From a checkpoint of a small mixture-of-experts model trained on Wikipedia.
Experts: 16 experts in each of 11 layers, 160 ReLU neurons an expert.
Below are experts of layer 7 (counted from 0) of a mixture-of-experts language model. Rows are named router (the router's row for the expert), up (a neuron's input weights, with its number) and show model dimensions 0-127. Each number is 200 + 40 x the weight over its row's rms, rounded and kept within 0 to 999.
After each expert's rows: "mostly gets" lists some tokens that are sent to it at least half of the time. This comes from a sample of Wikipedia text that the model never trained on.

# expert 9
router,226,239,180,172,196,130,168,220,142,129,204,238,269,181,253,185,170,202,213,190,238,208,245,181,177,151,112,165,218,225,206,200,185,158,230,226,157,221,173,182,146,183,292,244,202,140,182,178,238,225,213,184,227,231,145,187,225,143,181,234,217,236,189,240,202,278,216,133,175,183,203,157,166,197,127,140,236,197,190,246,222,236,182,136,152,196,144,195,143,232,139,205,201,198,244,169,240,238,222,202,155,140,257,205,235,262,190,161,139,81,253,231,216,214,178,228,242,186,107,223,209,204,209,165,226,138,193,268
up0,171,171,193,120,210,153,205,193,158,162,207,259,234,178,217,229,209,258,218,228,137,149,251,233,201,203,177,188,215,217,177,220,187,224,160,269,252,171,236,122,261,188,164,254,145,209,138,221,176,271,229,227,290,186,213,202,174,239,226,212,222,211,142,293,242,181,229,272,241,191,235,147,204,261,197,306,119,193,188,217,148,184,132,177,189,175,205,209,141,236,245,193,164,220,132,206,201,185,182,240,256,195,168,172,262,189,279,158,197,188,155,178,161,256,223,230,238,177,217,166,231,214,254,246,140,220,120,211
up1,213,244,214,238,210,217,203,120,188,149,250,237,261,153,159,171,120,245,198,201,196,184,187,203,136,196,199,195,165,125,162,238,252,286,205,197,153,196,234,174,203,304,187,234,133,210,161,194,176,237,171,164,210,240,281,170,257,172,198,163,225,241,180,288,241,223,203,203,199,135,245,207,142,224,222,234,238,158,166,261,172,272,222,216,260,148,216,206,207,217,229,235,219,194,200,213,123,171,212,200,219,241,138,155,257,223,219,173,171,209,173,120,184,185,180,195,194,222,179,218,179,164,193,150,179,264,163,266
mostly gets: " M", " J", "S", " K", "L", " | S"

# expert 7
router,197,178,241,188,170,242,201,257,247,172,297,161,186,205,210,244,229,185,231,93,251,228,193,207,193,160,175,180,213,171,188,261,212,209,218,215,236,170,169,194,175,233,145,223,179,192,212,207,240,165,189,212,245,226,280,245,187,224,225,183,169,267,198,160,160,209,199,248,182,241,244,138,241,154,190,176,236,273,212,241,255,161,113,174,234,204,206,138,259,218,148,266,209,255,182,152,235,158,228,229,173,221,164,208,123,193,196,190,198,214,235,118,253,195,215,188,166,278,292,163,230,212,198,211,172,170,198,246
up0,189,191,206,161,135,167,256,219,134,193,198,199,188,219,215,229,167,243,206,194,180,146,215,179,196,233,230,155,156,136,203,167,202,187,124,286,239,222,282,174,163,223,267,178,250,148,168,192,208,174,241,195,135,217,146,240,201,221,199,195,214,205,180,241,181,212,197,216,230,158,146,244,112,141,232,257,192,196,173,244,187,191,153,236,224,163,263,172,211,283,235,142,179,162,239,169,216,148,231,232,158,136,174,251,171,175,158,155,209,140,223,134,207,139,223,106,212,246,168,207,199,284,270,178,281,160,236,209
up1,165,197,200,153,207,138,225,189,114,130,183,227,161,183,243,206,270,203,280,212,200,223,202,178,237,175,225,216,226,237,154,196,208,157,220,194,170,198,162,190,185,116,181,224,131,222,235,175,154,196,210,216,195,192,182,182,223,147,167,229,241,200,227,192,244,173,204,210,214,247,198,205,174,130,133,219,143,203,98,233,166,140,196,248,143,220,193,220,281,194,172,204,227,233,204,160,221,248,230,186,270,273,111,199,215,223,171,182,253,175,177,194,216,262,201,187,190,194,158,171,198,209,166,210,123,183,213,242
mostly gets: "°", "% | ", "% |", "′", "%", " | +"

# expert 2
router,209,156,228,177,218,231,190,200,186,120,157,126,147,164,221,196,143,212,148,158,214,226,123,116,148,272,192,208,225,203,141,232,214,219,133,226,138,204,186,201,252,158,140,203,198,245,232,211,198,198,194,238,196,228,214,232,182,191,205,218,237,204,198,157,170,205,162,247,252,192,181,227,126,213,231,206,215,194,212,118,172,208,234,175,200,231,266,183,205,104,162,249,195,187,267,219,210,269,159,231,183,192,226,206,242,158,163,205,185,204,195,137,196,194,229,180,132,176,174,186,177,184,214,162,225,233,263,245
up7,226,191,206,208,221,151,200,176,198,176,190,145,121,157,189,220,265,193,234,146,208,222,190,182,235,231,148,218,153,179,241,224,254,259,245,161,211,240,226,184,205,212,213,146,169,152,235,222,246,218,208,180,147,144,166,160,206,171,156,135,229,124,242,173,206,216,210,238,276,228,218,186,251,163,112,184,203,171,197,201,148,275,236,139,230,280,255,122,229,182,148,185,144,228,222,201,259,227,130,123,251,253,192,139,230,177,168,230,234,270,192,211,205,194,203,188,191,190,243,74,207,135,256,177,206,274,149,259
up8,232,232,216,196,102,144,196,258,178,230,162,207,247,235,133,197,193,254,226,231,183,278,177,234,220,261,204,193,208,198,163,137,261,224,245,228,196,261,268,200,181,162,188,223,153,208,156,246,217,274,135,203,203,106,243,129,199,264,201,173,215,218,262,220,244,164,172,182,204,206,196,210,141,216,242,233,140,217,169,149,155,193,214,232,160,177,150,167,139,197,223,199,205,203,173,174,191,249,240,288,140,189,250,262,183,207,183,194,225,211,247,203,198,209,129,225,215,264,91,239,169,197,224,192,147,223,156,228
mostly gets: "s.", ").", "\".", "es.", " William", "ing."

# expert 3
router,237,190,156,193,220,220,201,194,195,175,235,180,238,256,225,253,183,175,218,200,232,190,153,246,136,198,199,169,184,206,285,256,269,156,251,149,193,281,251,184,195,242,127,243,158,196,296,175,155,196,221,242,164,225,218,239,207,223,186,176,193,200,250,176,222,176,161,229,215,146,190,217,178,231,237,177,209,137,183,194,114,272,246,234,207,200,204,216,186,176,167,230,128,284,223,210,132,220,142,210,237,182,250,214,179,173,204,215,158,240,166,141,160,157,147,215,223,144,237,270,223,282,145,127,136,168,219,206
up0,197,181,253,187,251,175,220,199,251,176,226,160,134,258,237,287,166,148,182,189,209,172,211,150,124,268,186,260,206,219,156,155,216,252,202,231,167,233,250,203,157,186,143,208,180,180,168,281,257,221,187,192,278,157,193,215,227,179,129,199,232,207,190,256,254,207,209,220,226,201,124,282,184,219,160,155,181,164,166,174,183,174,206,166,207,146,175,229,139,228,210,233,195,127,206,199,224,152,216,211,161,204,156,193,179,250,164,207,309,174,176,217,217,203,213,292,188,232,254,140,251,204,237,239,194,186,232,237
up1,176,141,157,256,210,193,296,192,149,233,253,187,223,251,149,172,244,218,207,229,139,186,202,200,235,213,190,189,193,244,199,177,215,202,136,190,220,115,221,203,212,213,197,137,121,187,250,208,240,134,186,217,227,164,93,191,202,248,229,277,188,205,214,277,139,203,207,182,247,267,208,239,187,226,181,194,247,190,228,216,215,201,199,189,228,251,212,169,172,230,272,192,256,183,162,195,230,129,148,151,178,239,172,200,170,122,164,187,216,307,195,243,259,202,199,254,211,188,194,133,308,176,259,217,202,275,95,194
mostly gets: " |", ";", " |  |", "===", "|", " |  |  |"

# expert 12
router,194,184,265,263,256,172,194,189,258,227,128,143,177,125,192,204,162,258,170,235,177,204,186,242,189,206,165,247,232,195,218,175,239,303,213,207,253,225,233,259,202,235,183,193,239,261,207,129,168,208,184,203,163,190,252,231,160,194,194,236,228,292,224,138,201,212,192,175,175,170,165,149,137,198,277,198,62,178,186,152,170,212,124,154,230,221,216,175,147,182,212,211,202,208,215,167,187,267,185,234,256,191,183,198,222,216,229,212,127,202,202,183,179,287,258,173,214,202,240,181,142,220,169,185,208,194,228,334
up7,115,214,219,131,157,259,207,194,151,147,165,168,234,248,187,283,207,191,196,180,227,222,185,267,158,281,134,205,158,170,114,221,245,164,181,187,166,223,247,225,123,184,183,245,170,171,210,238,263,193,239,179,163,189,202,214,231,195,201,233,138,192,166,227,221,151,170,220,177,233,220,216,133,156,192,189,194,203,125,180,158,233,233,157,216,175,176,275,214,215,86,184,152,208,145,169,138,254,152,262,186,235,171,141,216,270,207,194,270,230,215,230,187,182,247,193,238,196,267,186,200,218,158,186,197,223,260,255
up8,177,180,211,132,155,210,236,224,237,131,169,167,209,168,214,210,181,192,246,183,190,205,207,223,234,229,224,156,140,170,220,244,199,124,187,248,181,224,191,153,195,170,214,209,178,156,169,208,160,263,172,179,252,255,228,203,241,172,206,165,159,207,245,213,213,224,164,237,256,237,265,164,207,236,228,228,133,151,159,209,161,203,191,180,149,172,146,267,175,104,236,221,228,199,262,266,209,222,177,130,192,169,179,182,162,146,253,147,192,204,260,233,152,198,225,202,144,159,238,129,192,202,251,133,191,235,80,205
mostly gets: " of the", " the", " The", " to the", " in the", ", the"

# expert 4
router,181,263,201,235,196,157,144,182,210,186,254,280,258,223,191,232,180,244,240,226,167,182,148,232,275,200,293,182,181,164,172,236,181,178,159,181,178,245,178,219,212,189,263,209,178,192,191,203,233,229,140,210,217,208,165,194,181,155,159,204,139,204,250,242,241,226,206,191,167,209,152,226,238,224,168,129,241,205,235,220,208,209,179,234,162,168,237,189,137,203,269,108,261,183,235,193,236,234,231,222,137,218,161,189,227,250,207,189,219,242,168,284,218,201,108,190,209,223,141,222,207,186,249,163,266,160,145,235
up0,193,150,242,271,147,212,183,205,183,259,191,194,162,168,277,185,250,245,189,281,193,193,114,132,174,213,195,194,232,138,200,112,188,224,209,193,227,235,179,195,227,148,182,201,208,114,293,273,165,186,190,215,236,263,169,222,162,150,151,211,227,282,153,210,185,193,179,215,248,277,197,220,120,191,169,244,195,193,177,239,194,204,175,262,204,193,287,221,220,152,210,260,194,208,210,193,118,218,158,165,219,208,202,178,248,172,150,211,206,112,202,246,187,158,181,203,150,160,193,163,165,211,215,258,159,194,204,189
up1,170,221,214,221,246,216,199,181,198,221,189,146,175,197,207,164,254,264,195,246,192,181,178,273,257,137,202,179,152,167,233,105,220,201,212,169,219,222,237,162,235,202,246,218,222,139,200,201,185,236,162,244,181,172,189,218,207,285,228,149,165,154,149,161,222,231,230,199,188,177,259,102,237,206,121,152,153,210,218,185,190,212,140,192,176,180,225,217,244,131,223,234,221,189,206,253,191,209,234,257,267,246,234,164,146,276,184,259,225,190,196,190,167,208,141,184,201,235,230,156,226,184,215,172,236,173,168,261
mostly gets: " b", " re", " ch", " st", " r", " f"

# expert 5
router,228,132,175,233,231,182,182,164,150,171,191,226,176,86,161,172,208,188,204,229,237,249,286,121,283,215,217,198,207,172,140,124,189,227,181,194,193,211,163,140,283,161,198,182,170,184,246,185,159,264,260,212,200,169,182,115,165,222,203,120,266,230,182,194,219,150,217,136,236,101,221,214,188,241,142,201,215,182,198,224,197,166,232,195,200,204,174,173,183,194,131,247,272,180,168,269,199,145,183,108,102,235,171,177,219,187,196,190,214,187,140,252,211,205,211,174,214,146,76,218,217,237,166,271,203,227,184,221
up0,211,279,169,193,218,196,181,201,267,164,223,241,271,221,244,243,268,172,208,248,194,176,208,205,187,251,156,207,213,175,166,186,161,222,159,155,193,157,223,210,146,244,191,171,210,177,245,201,208,136,224,119,168,180,236,94,222,188,176,213,238,223,144,254,159,260,297,149,259,227,129,199,219,178,221,212,52,212,202,180,256,78,140,113,167,201,169,191,199,161,240,105,250,174,225,222,172,226,124,194,214,182,260,195,163,179,304,278,203,229,147,150,187,180,139,215,197,144,232,207,239,205,226,254,221,274,141,237
up1,125,233,188,184,144,182,157,180,125,249,156,244,245,125,198,195,99,215,191,210,213,154,150,215,176,166,238,191,227,155,256,201,242,118,165,164,219,158,268,158,162,160,239,303,196,261,176,177,224,177,195,124,175,231,160,133,179,193,176,129,213,249,199,187,284,154,217,233,191,200,236,127,179,182,231,188,164,252,194,265,219,210,172,202,233,212,174,229,160,210,189,128,203,220,262,209,195,159,252,168,169,261,172,249,227,172,259,191,198,178,227,186,188,198,195,299,237,199,181,177,227,295,215,266,208,230,203,281
mostly gets: " Mil", " Sam", " Har", " Ber", " Sal", " Jeff"

# expert 15
router,213,250,207,181,170,251,209,167,214,246,185,253,172,205,259,148,227,202,180,215,211,133,216,233,226,252,217,248,184,212,127,261,195,236,77,195,250,135,215,192,213,225,269,190,226,233,266,207,234,152,115,138,200,225,265,137,195,285,172,232,145,227,165,250,252,270,234,207,162,206,170,139,227,162,189,267,190,223,184,183,315,166,159,206,194,248,258,233,254,190,216,116,117,144,235,167,152,148,211,169,202,156,278,177,150,213,199,208,294,216,183,201,196,218,137,119,273,224,109,166,172,205,186,173,234,249,180,147
up7,175,217,232,160,223,173,200,194,250,185,224,178,179,183,211,246,171,232,178,132,211,177,232,163,174,220,164,247,195,156,230,200,156,204,190,269,293,148,238,249,220,217,238,262,222,168,185,226,172,164,150,163,227,247,216,128,242,187,136,159,119,210,158,118,145,207,209,261,226,212,284,224,144,192,188,162,154,207,249,215,212,180,213,227,145,178,222,204,263,138,170,166,193,252,243,126,215,263,281,146,187,167,126,230,187,186,216,142,188,131,151,203,157,206,143,196,202,204,203,133,225,180,165,171,163,234,289,227
up8,178,160,270,176,177,250,198,250,120,151,237,144,223,236,212,201,214,248,228,204,176,173,174,274,212,146,273,160,216,173,141,143,242,175,191,160,253,224,230,187,263,247,159,215,179,159,283,193,250,144,192,201,236,188,159,148,172,226,152,202,188,179,258,196,173,171,167,229,229,241,238,217,175,199,200,271,205,163,186,253,208,232,154,158,202,218,297,194,237,184,191,152,213,256,240,227,171,249,193,179,184,182,259,157,206,127,154,126,184,203,174,175,247,160,205,178,172,221,219,215,260,203,279,193,207,164,210,238
mostly gets: " new", " many", " of a", "ond", " small", " own"

# expert 14
router,176,167,263,219,202,217,256,224,221,258,176,205,196,240,202,264,216,279,184,201,206,143,117,208,259,188,196,164,171,257,170,265,96,245,198,153,266,192,145,119,174,211,218,171,238,190,186,204,141,136,183,300,271,220,183,185,199,206,257,158,188,187,119,186,222,156,185,154,236,204,146,205,223,250,230,213,200,195,244,216,166,213,241,117,142,224,208,208,220,178,182,173,193,172,217,194,211,174,154,216,253,170,160,146,179,234,188,243,300,229,174,226,251,233,236,226,159,197,179,215,234,148,177,309,142,271,140,158
up0,167,168,265,166,219,217,175,104,149,191,206,163,207,183,209,163,199,234,248,201,167,201,175,236,217,210,310,215,242,152,175,176,159,190,160,215,104,207,217,227,130,232,210,225,154,205,163,176,189,125,183,208,268,221,139,194,203,268,155,220,184,207,173,227,179,223,184,245,200,218,192,218,203,193,225,217,153,156,248,222,155,108,238,244,279,197,194,264,147,247,167,193,226,174,164,198,181,153,212,145,223,216,125,238,179,206,269,170,156,273,135,305,302,194,196,290,235,181,147,181,195,217,245,223,234,175,178,227
up1,266,264,260,204,184,182,224,235,186,138,152,219,155,251,162,236,238,223,177,217,255,229,270,204,192,197,221,197,133,169,290,176,176,158,193,240,161,219,180,160,251,188,180,163,102,250,123,164,249,253,158,186,161,198,211,234,208,151,199,191,200,237,241,219,190,163,174,148,217,250,212,247,208,159,249,184,271,206,206,264,165,203,215,222,207,135,208,225,171,166,133,233,145,183,194,167,236,180,158,205,202,249,163,122,178,241,223,199,125,274,234,217,208,196,140,205,196,154,212,171,241,203,190,211,188,186,162,259
mostly gets: "| Party", "–present", " Best", " | Final", " Part", "- Coordinates: "

# expert 11
router,199,224,194,238,182,137,240,160,107,201,195,170,138,167,169,185,222,101,154,185,195,255,198,152,205,153,174,212,210,263,160,135,252,159,209,140,199,206,148,177,150,225,163,172,224,215,65,213,218,168,149,158,136,162,250,148,195,163,158,191,143,180,143,186,181,186,215,186,187,285,200,265,149,143,169,189,179,246,175,189,150,155,238,214,211,198,162,188,197,266,157,273,175,228,122,156,226,158,213,263,152,248,212,197,237,203,203,194,256,220,180,221,149,164,199,219,220,219,137,149,180,224,200,172,258,231,186,180
up7,148,212,220,101,173,241,244,164,190,130,172,300,169,147,164,239,125,179,223,210,199,116,207,216,101,192,188,157,160,133,167,171,224,192,216,232,95,180,220,210,167,203,243,174,171,225,186,251,277,205,192,249,207,208,171,170,201,265,207,230,222,163,231,194,190,199,230,189,196,144,189,233,151,226,204,216,236,144,210,274,226,142,207,180,107,152,247,221,190,244,202,140,185,250,166,188,234,256,145,171,284,176,158,234,194,146,224,203,224,191,238,220,225,163,171,171,155,176,232,189,232,151,209,125,187,177,216,177
up8,140,233,257,165,178,246,219,171,246,122,194,200,229,210,201,248,185,191,195,261,230,217,221,303,201,226,183,155,144,235,207,200,171,185,168,196,250,179,133,272,218,242,269,257,148,174,169,200,291,226,173,175,176,96,230,254,163,175,175,197,251,214,202,171,176,159,221,143,236,183,159,217,151,236,154,247,175,175,178,199,149,223,189,143,163,219,229,226,145,212,187,183,180,212,195,140,208,243,183,155,227,168,207,226,247,213,174,317,220,212,212,238,204,162,151,171,155,138,154,133,187,240,250,188,156,239,210,253
mostly gets: "| ", "\n\n", "\n", ", ", " in ", " on "

# expert 0
router,199,234,165,181,138,224,172,196,272,199,101,234,178,192,237,214,233,250,219,154,100,235,154,210,149,224,180,175,222,243,231,245,201,185,235,152,240,201,245,192,222,191,213,157,188,209,149,199,177,237,214,176,178,168,212,261,207,170,181,168,193,234,204,217,274,188,234,196,226,331,201,248,157,217,172,238,156,237,164,239,242,178,157,202,232,235,194,235,154,237,245,193,151,144,197,176,157,241,223,250,279,139,246,238,179,180,212,188,168,178,255,182,153,165,205,177,146,193,284,175,179,187,247,176,101,150,257,184
up0,87,191,261,148,163,215,240,190,186,145,265,187,125,130,287,239,223,186,223,148,182,182,195,237,224,184,179,217,180,195,251,175,168,157,128,185,221,235,221,176,184,194,229,192,212,176,175,120,200,198,228,254,283,181,212,252,154,136,172,203,188,253,199,226,188,211,187,236,200,171,179,198,89,148,172,240,199,215,174,201,95,238,224,176,254,189,190,287,222,163,138,145,241,283,221,124,211,186,250,182,124,256,222,193,186,117,250,272,174,237,167,180,207,212,277,227,121,207,257,244,156,242,270,156,234,261,228,206
up1,204,222,170,224,150,157,177,177,200,230,171,142,190,172,125,280,142,185,235,241,216,162,240,284,152,114,166,240,171,214,228,158,212,199,191,228,191,184,207,132,211,213,268,218,251,169,153,193,250,189,171,184,187,217,246,135,198,202,131,177,184,188,171,257,140,205,202,195,225,170,243,149,175,169,140,204,174,246,173,230,175,192,138,166,244,146,173,252,187,204,182,202,205,219,87,169,189,231,199,141,238,187,208,227,204,168,219,196,197,173,202,213,230,130,185,177,181,208,231,172,205,198,240,151,254,184,163,211
mostly gets: " this", ", which", " they", " who", " that", ", who"

# expert 1
router,211,247,184,186,206,226,238,145,192,231,132,212,196,215,239,218,258,222,221,251,157,197,258,169,210,246,188,232,223,166,197,178,195,228,215,227,200,212,215,243,206,132,158,187,159,212,260,229,153,214,192,159,186,217,193,198,215,251,215,181,145,89,223,144,231,187,216,238,284,213,201,165,269,202,225,162,217,132,240,187,220,212,253,191,197,202,213,280,207,184,248,141,314,151,208,206,162,209,204,130,225,297,138,252,185,215,178,242,223,224,169,241,146,170,258,170,220,228,289,237,227,162,211,138,120,193,172,137
up0,196,188,208,173,180,263,234,228,232,209,194,148,200,170,255,207,203,237,183,180,239,130,175,228,178,151,307,169,262,196,196,214,274,107,175,238,178,220,197,175,225,245,233,222,179,177,164,151,161,201,227,205,190,184,115,244,172,176,170,169,242,208,178,233,202,211,170,245,270,246,222,226,204,136,106,195,123,179,219,227,120,140,219,234,168,142,201,177,229,145,208,251,238,289,187,225,193,228,174,110,280,207,195,251,186,225,145,232,188,241,198,178,179,270,185,161,231,209,225,161,175,165,216,231,177,175,147,220
up1,216,223,208,128,187,172,304,243,246,224,272,202,186,136,193,194,206,131,161,146,209,138,194,175,154,217,226,254,178,225,276,149,141,196,206,242,219,143,196,212,152,202,182,168,189,158,259,168,220,183,163,184,176,157,206,156,194,163,213,239,282,210,169,226,118,137,226,168,208,237,176,167,201,238,232,219,225,196,259,210,194,178,186,237,216,166,180,149,174,176,246,97,181,169,174,271,210,271,179,239,252,235,129,193,182,173,227,260,196,204,260,123,211,246,179,207,153,199,171,198,221,181,238,148,186,204,209,188
mostly gets: " was", " were", " his", " are", " has", " had"

# expert 13
router,153,217,226,204,158,189,221,246,172,218,220,198,253,152,107,157,172,176,187,208,239,178,249,208,140,243,215,238,118,179,200,164,182,215,200,219,182,205,269,187,206,234,125,169,252,188,253,157,193,128,234,200,190,194,87,201,221,252,203,276,200,222,233,155,213,218,146,225,181,197,311,235,123,146,195,214,166,172,183,155,173,269,167,166,169,175,208,172,207,215,194,135,212,273,223,270,201,175,163,289,113,149,212,146,248,143,225,218,185,151,235,217,203,236,220,268,216,117,119,217,185,185,246,263,189,243,191,199
up7,224,152,231,209,252,212,191,198,161,120,241,186,201,196,236,236,257,129,212,175,231,218,143,193,139,235,230,180,213,152,143,191,225,198,115,198,213,227,210,233,219,189,203,205,202,176,251,187,187,177,203,157,229,231,217,141,283,224,126,255,211,204,203,140,177,257,93,203,176,201,229,123,162,192,185,191,155,196,164,182,237,223,165,166,235,232,227,237,191,229,179,141,247,204,184,232,115,205,141,221,214,184,174,225,214,194,234,151,168,128,211,220,175,223,182,317,224,205,234,150,239,207,151,251,157,233,215,191
up8,234,178,241,165,227,240,192,168,186,243,222,206,169,156,166,170,231,210,219,191,197,168,181,167,171,203,202,182,125,160,216,269,223,223,256,227,264,228,167,156,205,198,200,265,214,140,170,203,211,145,155,181,177,237,209,140,236,163,198,180,152,225,219,214,131,195,224,217,214,133,185,257,153,150,210,165,266,142,134,200,149,254,159,159,228,231,266,220,177,203,137,268,245,271,239,190,169,275,200,243,190,204,245,183,202,152,157,281,261,147,218,116,97,190,202,208,232,203,224,174,202,224,205,195,235,161,298,239
mostly gets: " La", "á", "í", "o", "ti", "ra"

# expert 10
router,155,222,146,281,165,269,196,185,209,173,195,203,195,241,258,181,267,174,225,221,109,127,125,219,139,218,236,153,196,216,107,194,181,207,195,218,264,156,191,177,210,265,214,161,187,173,246,181,216,232,170,179,195,170,246,148,203,159,170,206,202,148,228,226,205,233,215,200,141,147,167,213,253,174,192,161,216,154,227,198,219,186,204,209,168,207,195,186,192,229,253,55,232,132,199,266,167,229,218,197,275,191,206,150,153,198,176,232,258,158,183,224,151,175,212,246,165,237,268,216,196,216,172,215,202,185,234,117
up7,212,174,232,204,193,279,259,191,183,173,257,202,169,191,207,156,209,162,252,185,134,214,184,180,203,190,174,201,89,141,225,140,172,266,147,244,195,237,147,103,255,201,179,199,242,208,185,185,156,177,177,170,219,270,136,165,163,193,198,194,180,203,171,248,229,266,179,196,264,183,201,166,203,171,150,210,237,169,194,249,144,185,179,201,304,114,215,238,162,234,180,192,219,211,222,161,214,181,207,175,182,174,142,175,205,271,224,260,160,227,171,171,337,184,172,138,210,191,212,209,224,199,195,210,230,186,236,243
up8,168,211,172,206,144,143,156,255,263,206,222,216,218,174,190,268,197,204,222,227,134,151,230,256,194,244,249,188,215,197,180,198,205,184,174,166,203,220,162,201,219,195,170,193,241,232,118,191,287,247,180,233,220,190,229,166,180,177,153,223,214,304,154,180,196,224,205,177,212,167,232,122,163,229,149,185,190,136,227,186,195,142,137,147,317,132,282,214,194,229,229,211,232,195,185,204,218,255,201,151,253,171,173,265,178,220,243,250,239,164,216,286,200,240,198,191,202,205,175,173,152,149,226,207,231,236,147,234
mostly gets: " because", " support", " can", " could", " like", " use"

# expert 6
router,209,204,161,148,256,175,215,191,247,226,240,182,279,246,106,153,175,171,224,230,158,203,164,261,160,154,223,237,195,228,325,195,180,147,263,193,161,155,164,240,157,165,247,274,177,200,215,201,228,173,232,194,200,158,172,230,166,160,209,236,288,204,164,299,118,135,214,221,214,207,197,176,203,201,205,246,232,238,218,167,197,212,166,248,229,160,158,187,264,188,179,134,212,247,190,168,221,208,224,130,348,236,224,253,202,205,234,180,209,171,165,170,206,196,200,195,165,223,262,152,163,195,161,221,203,187,164,301
up0,148,208,138,225,157,230,256,186,193,198,256,230,200,197,218,243,203,274,154,183,185,175,184,220,137,246,162,270,196,60,166,139,198,225,159,229,212,205,252,179,243,159,186,225,221,164,257,211,157,166,224,186,189,264,217,224,159,209,183,218,189,183,228,146,219,189,202,230,241,207,183,158,166,214,231,253,149,177,182,229,197,113,149,231,218,305,217,192,228,195,208,158,199,156,160,201,145,157,265,145,187,166,152,226,131,218,185,212,204,210,221,209,211,208,234,175,214,256,209,154,251,173,205,211,249,159,252,229
up1,125,231,272,124,206,217,210,175,161,128,228,220,234,172,197,251,205,227,158,206,221,287,197,260,182,193,155,178,253,118,142,220,203,185,135,186,238,196,243,234,120,166,176,164,204,212,201,191,156,219,191,246,127,205,179,186,245,116,210,175,173,221,199,193,248,177,203,130,226,175,238,188,188,152,224,226,220,185,188,167,280,220,225,180,197,240,218,173,213,115,245,291,240,188,219,271,238,154,201,234,150,192,187,204,196,232,189,255,164,184,141,279,221,211,172,197,269,275,192,242,193,221,232,133,262,308,119,233
mostly gets: "1", "21", "17", "24", "29", "28"

# expert 8
router,219,201,176,171,132,230,185,206,237,189,261,239,204,217,205,220,224,213,195,184,205,155,280,246,263,161,242,194,206,128,167,165,198,180,180,240,151,227,271,251,196,221,210,164,166,201,96,210,161,312,189,203,216,174,122,248,187,205,225,186,237,113,226,192,213,170,132,199,149,169,196,202,226,227,198,285,155,143,164,246,182,147,222,268,213,188,174,231,262,225,209,182,120,171,209,239,150,181,224,169,145,180,173,224,185,215,244,159,146,217,278,241,216,136,203,240,240,223,182,217,206,128,242,187,209,234,162,257
up0,215,179,188,172,207,248,226,185,250,211,244,218,233,206,220,199,237,197,183,173,188,154,181,185,162,150,206,247,202,175,274,246,212,178,187,221,248,206,188,195,182,314,162,161,130,236,164,170,138,196,259,208,212,208,209,139,245,113,183,240,271,249,121,187,175,210,150,170,189,228,226,176,194,94,224,193,207,222,227,203,175,133,193,253,253,244,190,237,225,205,212,199,284,228,209,147,215,174,221,239,196,241,147,215,231,223,283,325,254,128,182,241,163,218,265,186,156,253,199,205,263,221,231,275,117,235,232,199
up1,160,231,172,195,163,220,187,197,138,177,108,228,143,206,191,258,216,175,231,181,170,146,195,271,236,235,159,246,175,138,178,205,167,264,152,134,270,195,151,178,194,240,189,248,211,261,177,199,197,171,185,204,210,223,172,152,175,230,230,236,210,212,162,227,188,248,197,228,174,234,158,281,186,106,249,219,232,215,101,142,129,196,198,201,97,214,116,255,166,140,140,259,209,231,249,244,179,230,170,144,207,235,132,230,204,172,195,269,233,252,228,241,95,236,151,260,221,144,239,144,197,195,174,210,184,289,234,259
mostly gets: " we", "-in", " However", "ron", " sol", " He"